Experts of a small language model: 64 SwiGLU neurons an expert, 8629 steps.
Below are experts of layer 5 (counted from 0) of a mixture-of-experts language model. Rows are named router (the router's row for the expert), gate (a neuron's input weights, with its number), up (a neuron's input weights, with its number) and show model dimensions 192-383. Each number is 200 + 40 x the weight over its row's rms, rounded and kept within 0 to 999.
After each expert's rows: "gets" lists some tokens that make up at least twice as much of what it gets as of all text. This comes from a sample of Wikipedia text that the model never trained on. Tokens count by the router's weight.

# expert 114
router,255,213,154,158,198,164,183,203,253,133,258,170,166,243,212,298,165,197,201,280,208,243,237,237,121,174,151,223,141,201,238,186,230,237,175,216,243,232,277,237,176,224,205,258,180,153,208,192,192,276,291,143,226,226,204,146,257,273,165,195,256,200,130,235,237,179,266,194,179,224,303,246,197,288,179,210,171,171,265,243,137,221,197,136,213,148,246,163,251,264,243,205,164,165,116,126,224,156,232,182,230,280,147,165,254,199,172,248,182,142,187,159,165,178,144,187,232,203,198,199,194,137,167,254,119,174,240,206,199,198,94,222,224,191,183,200,164,212,221,127,256,244,220,154,209,228,149,183,186,236,184,190,139,194,238,255,227,206,219,222,204,202,199,209,132,177,241,242,240,218,207,131,216,196,202,154,203,227,209,210,199,290,204,267,183,178,185,210,212,199,114,195
gate0,170,137,255,210,121,178,216,252,182,166,237,134,241,202,227,145,155,211,211,198,190,287,239,198,201,184,155,185,179,236,154,191,182,227,251,183,143,241,196,198,172,171,201,101,241,236,206,226,192,160,270,179,175,219,246,222,177,225,241,201,183,189,225,162,169,143,175,270,135,132,167,152,167,221,236,180,149,160,150,175,215,191,228,177,187,170,217,233,197,208,210,109,180,171,242,153,144,187,182,241,241,230,214,147,132,289,230,224,190,189,157,175,196,226,216,143,246,242,242,213,164,264,188,198,212,255,225,170,149,176,173,251,161,215,236,238,171,241,178,158,153,215,245,238,219,185,217,187,229,202,262,208,194,219,208,216,182,161,231,135,155,144,167,168,223,182,195,295,260,192,206,168,227,203,283,128,160,191,116,245,181,196,128,218,189,210,155,247,230,172,180,277
up0,226,231,222,214,252,223,189,185,254,149,223,249,256,210,148,170,199,164,247,176,138,99,195,243,239,244,216,172,174,118,265,204,158,176,189,198,221,184,197,301,209,203,164,180,224,165,171,225,177,182,256,235,203,259,191,265,178,189,192,217,205,188,182,281,253,251,171,215,219,205,271,206,170,195,237,172,131,232,255,164,195,219,209,219,143,183,282,152,209,154,182,176,210,170,204,230,255,265,214,216,158,214,145,165,182,176,174,157,244,162,204,251,262,207,153,215,201,215,118,208,273,167,233,205,254,204,215,234,185,238,258,178,230,143,216,223,257,212,300,260,213,130,225,169,203,195,180,178,163,271,181,248,261,252,139,177,215,205,221,205,209,205,165,179,180,280,206,229,220,275,162,202,213,215,130,217,230,199,154,157,196,181,231,164,234,228,241,243,235,177,225,235
gets: ",", "ian", "al", "ing", "ad", "an"

# expert 36
router,236,194,236,217,255,146,248,211,180,206,248,186,150,279,226,257,154,169,198,199,171,180,161,282,244,198,182,287,222,128,228,252,242,206,262,168,257,179,302,215,165,209,212,242,220,215,201,186,291,116,138,88,216,232,141,229,139,217,197,227,231,205,184,191,221,163,212,174,179,192,296,220,170,222,274,194,234,212,172,126,124,232,227,174,289,131,257,233,214,181,231,155,183,230,160,188,115,248,245,141,228,171,181,190,275,240,159,233,250,132,183,216,204,266,188,185,223,297,235,240,144,189,242,176,171,169,255,228,231,237,170,176,237,183,295,193,204,222,190,113,272,175,178,183,188,144,168,178,202,200,178,193,243,99,121,222,269,156,178,243,191,209,259,264,222,191,194,218,229,141,246,145,229,234,242,120,197,142,196,190,158,208,204,210,200,130,197,110,189,188,195,176
gate0,150,245,254,201,192,177,235,216,223,173,211,125,193,176,195,241,191,203,144,202,257,252,174,178,227,258,182,159,213,182,164,211,180,166,244,180,156,209,229,224,226,130,205,134,218,205,171,199,211,159,208,218,146,249,262,191,191,155,229,190,162,238,281,173,191,205,204,170,156,160,255,157,167,230,295,220,165,223,119,214,183,163,171,216,153,240,247,206,199,172,202,212,193,211,238,255,237,233,230,165,182,245,203,176,159,297,210,208,233,165,219,191,101,165,242,190,234,228,266,248,180,226,201,193,226,194,110,210,177,243,232,226,197,204,218,229,202,174,162,136,206,148,262,251,181,220,218,196,245,206,231,183,178,220,199,137,184,182,188,138,179,179,224,119,221,173,135,245,228,157,231,193,207,209,257,160,227,82,238,238,247,242,195,186,188,168,180,190,260,165,204,221
up0,297,207,198,168,189,222,204,222,220,198,176,172,216,310,143,161,263,200,239,235,152,177,279,230,255,229,210,240,170,122,219,244,183,228,183,192,206,258,201,229,183,258,203,173,204,212,250,219,202,153,227,254,203,154,245,174,210,214,220,269,234,220,205,144,206,153,227,230,196,249,227,263,190,223,197,163,151,180,307,197,130,195,250,209,197,166,213,163,185,216,184,256,211,181,204,318,211,192,215,211,222,215,209,150,206,158,223,206,218,167,195,191,238,250,175,185,190,183,161,204,197,231,251,211,219,127,191,233,192,197,185,196,186,147,203,215,156,171,206,236,179,194,173,192,190,219,242,205,175,242,134,247,225,178,255,280,195,239,196,142,201,294,145,267,157,204,227,90,183,298,177,200,224,206,219,230,161,251,196,217,203,145,209,140,187,159,213,303,214,180,159,171
gets: "3", "ay", "0", "c", "f", "4"

# expert 93
router,242,169,211,175,229,149,163,186,220,196,205,186,270,215,170,192,142,192,182,195,204,187,214,179,194,142,204,224,173,134,218,125,241,159,216,102,195,128,171,197,214,168,188,245,159,195,128,66,248,218,209,187,257,193,143,119,292,117,227,225,252,150,192,211,192,173,208,192,171,198,232,175,154,198,198,221,223,189,257,186,232,177,252,180,187,233,236,167,216,231,248,139,78,200,207,177,172,248,253,201,256,197,219,220,88,179,170,264,172,178,118,258,212,228,163,149,240,247,193,233,284,186,208,219,238,226,213,197,217,193,184,202,186,206,234,235,214,215,164,179,206,171,211,252,149,183,198,256,181,179,202,198,270,219,73,183,239,279,204,231,162,179,166,108,148,163,227,199,154,168,212,183,197,221,201,228,228,239,213,179,188,185,168,150,213,179,182,201,253,143,215,232
gate0,94,254,224,211,218,227,230,198,126,224,224,96,226,192,211,186,227,283,185,179,259,274,236,223,237,197,182,152,176,222,135,183,192,189,155,209,121,216,245,195,218,93,199,113,248,152,200,156,172,171,229,201,185,213,251,221,136,185,143,203,127,126,270,149,192,152,217,240,223,139,208,203,174,166,264,172,216,173,174,205,204,160,233,209,209,164,183,267,233,162,148,208,172,216,186,200,148,198,229,268,168,214,212,229,174,287,185,214,269,187,265,164,113,204,218,164,246,151,206,151,198,235,192,240,274,204,217,219,159,243,196,177,169,182,245,241,166,132,226,247,151,171,280,209,228,269,209,190,223,210,205,180,246,250,179,150,156,121,189,136,186,194,181,199,196,180,150,247,192,211,216,187,282,219,223,292,205,210,188,240,241,233,170,187,215,148,174,233,207,218,212,213
up0,261,281,171,151,210,219,214,166,232,169,190,214,272,210,239,219,276,190,230,138,99,123,211,251,263,256,193,246,136,144,207,204,183,170,220,188,248,205,194,195,174,111,172,254,248,115,229,179,207,205,232,238,195,210,264,181,178,186,214,243,170,228,138,154,195,136,181,211,210,251,229,167,228,227,175,141,171,183,246,207,228,207,185,205,198,160,228,195,218,149,143,302,181,166,190,278,247,143,219,284,240,189,195,176,208,230,182,208,236,113,232,157,137,235,170,195,194,188,154,223,221,172,195,228,206,138,226,161,240,213,268,189,216,191,180,222,182,259,234,171,182,197,234,181,225,246,240,191,184,224,156,206,267,214,91,123,205,148,224,195,198,228,197,182,195,248,157,213,158,293,153,173,199,234,185,272,119,165,236,218,199,190,275,166,185,171,223,209,239,243,229,212
gets: "'s", "ing", "'", "al", "ine", "ate"

# expert 95
router,233,291,143,242,209,224,281,253,118,145,191,305,142,205,194,226,182,228,198,150,145,156,176,152,218,211,196,236,224,191,165,233,208,175,176,245,192,224,187,198,165,219,181,205,233,267,264,145,215,233,180,233,194,199,217,133,174,271,219,192,224,187,199,204,196,146,138,138,175,222,209,199,157,182,174,172,228,139,215,128,198,176,223,203,202,172,237,211,210,207,216,221,171,176,207,287,143,193,224,143,204,216,231,224,108,122,194,217,233,175,204,177,193,182,195,201,246,221,185,228,164,202,236,219,105,197,288,186,279,271,177,186,185,195,244,163,246,183,200,118,210,177,206,229,163,156,309,221,204,175,165,248,156,167,247,271,185,206,176,191,203,179,226,145,191,175,311,201,134,141,212,248,193,176,221,267,283,180,180,207,235,205,152,202,202,223,159,255,232,253,232,83
gate0,136,181,231,203,136,242,186,212,157,179,235,191,213,161,226,164,263,202,164,180,264,229,214,199,209,253,212,182,227,231,129,211,182,216,211,264,122,239,197,230,212,184,225,163,251,231,171,245,224,162,226,196,198,211,231,154,177,153,209,227,108,142,208,228,157,121,209,211,210,170,159,230,155,146,235,161,152,157,152,191,188,239,277,214,248,138,222,183,202,217,195,151,215,175,231,168,181,125,205,225,246,181,139,207,135,236,258,136,178,187,156,149,224,221,186,171,245,141,273,149,231,275,229,184,202,235,204,239,206,219,182,170,189,212,279,193,147,177,190,222,233,189,246,198,191,147,204,214,218,234,166,164,271,243,163,210,190,137,191,187,195,165,181,113,206,178,222,287,161,124,181,215,249,145,272,203,244,139,244,261,225,212,137,162,174,202,150,187,227,209,185,176
up0,307,248,216,211,217,188,254,210,281,245,150,208,266,303,125,226,219,171,246,171,184,222,211,190,227,216,189,217,165,129,221,244,173,192,172,168,217,226,100,186,155,206,185,224,181,110,209,210,212,216,246,190,247,156,241,195,166,185,193,234,275,219,148,210,247,201,170,194,156,200,166,156,156,206,221,189,98,197,325,218,216,213,144,204,183,170,237,192,141,195,194,242,182,250,181,260,209,160,207,235,129,194,183,214,146,197,216,203,243,160,194,259,199,267,208,189,127,253,112,201,221,157,171,164,203,137,175,162,183,215,251,162,155,158,182,201,219,247,280,194,201,232,187,172,190,249,229,187,222,225,114,232,189,210,225,186,232,252,143,179,199,269,220,237,191,257,121,144,126,240,283,207,180,247,152,228,177,173,190,218,205,168,163,169,284,189,236,271,212,228,175,275
gets: "s", "ed", "it", "l", "ing", "t"

# expert 59
router,234,166,250,158,199,242,190,149,214,184,238,222,142,180,210,213,249,184,160,227,159,198,201,252,194,199,210,226,243,177,149,207,203,153,167,218,240,209,239,161,144,179,206,127,208,213,194,155,174,148,219,232,164,226,128,219,162,176,148,276,206,237,156,162,220,196,169,244,199,172,167,201,190,156,199,219,254,182,211,211,265,119,295,181,227,266,245,186,247,171,174,213,196,220,265,156,192,308,202,128,132,266,173,243,224,224,229,268,181,172,230,148,111,182,233,180,209,236,145,237,178,181,127,241,205,130,213,248,140,236,218,179,213,163,242,177,180,244,212,161,216,185,274,208,196,180,195,196,224,168,145,214,190,176,191,202,235,210,191,336,136,202,191,167,95,207,223,216,240,227,196,169,202,130,207,111,205,188,229,195,219,151,201,205,202,176,146,200,212,217,246,242
gate0,173,252,204,192,229,216,165,218,160,97,211,180,221,200,155,216,225,254,171,231,247,227,230,150,167,256,195,184,243,218,170,191,154,242,222,209,185,186,182,214,275,156,237,182,201,161,161,198,242,168,268,216,171,184,238,167,221,174,176,212,114,220,252,148,225,223,170,198,215,161,187,168,184,193,226,206,235,258,147,272,190,142,258,210,206,200,235,218,172,199,175,163,187,230,121,202,165,121,281,186,220,201,189,170,165,215,197,266,166,192,166,217,152,203,211,153,290,208,286,215,230,236,139,199,234,259,175,218,138,194,249,181,221,164,333,179,181,178,178,228,167,148,207,232,204,175,141,203,228,222,170,165,196,226,226,201,210,265,215,187,184,123,224,160,232,166,231,260,207,165,204,113,145,192,279,249,189,148,180,277,200,173,141,133,227,170,162,168,236,206,202,212
up0,279,171,189,188,208,262,206,204,218,220,167,208,227,238,233,165,190,178,250,139,106,245,194,246,232,271,173,247,125,177,218,200,176,146,262,253,187,225,161,217,182,262,203,204,250,197,202,154,135,239,249,207,242,190,202,221,174,216,169,210,260,132,152,204,303,230,146,202,166,245,241,251,177,208,164,178,122,221,219,151,234,164,223,212,158,215,246,203,154,205,167,250,173,183,286,248,264,226,170,222,157,231,206,152,123,229,199,214,228,147,207,191,212,210,194,179,202,160,131,220,227,237,298,129,287,123,245,165,248,231,195,180,204,219,179,257,174,239,257,275,240,249,223,177,182,250,252,209,195,197,155,284,223,219,151,167,203,217,250,163,219,285,158,221,151,208,185,157,136,299,210,204,216,234,193,236,215,201,193,208,152,169,206,252,215,175,220,240,236,226,168,196
gets: ".", "C", "c", "S", "el", "p"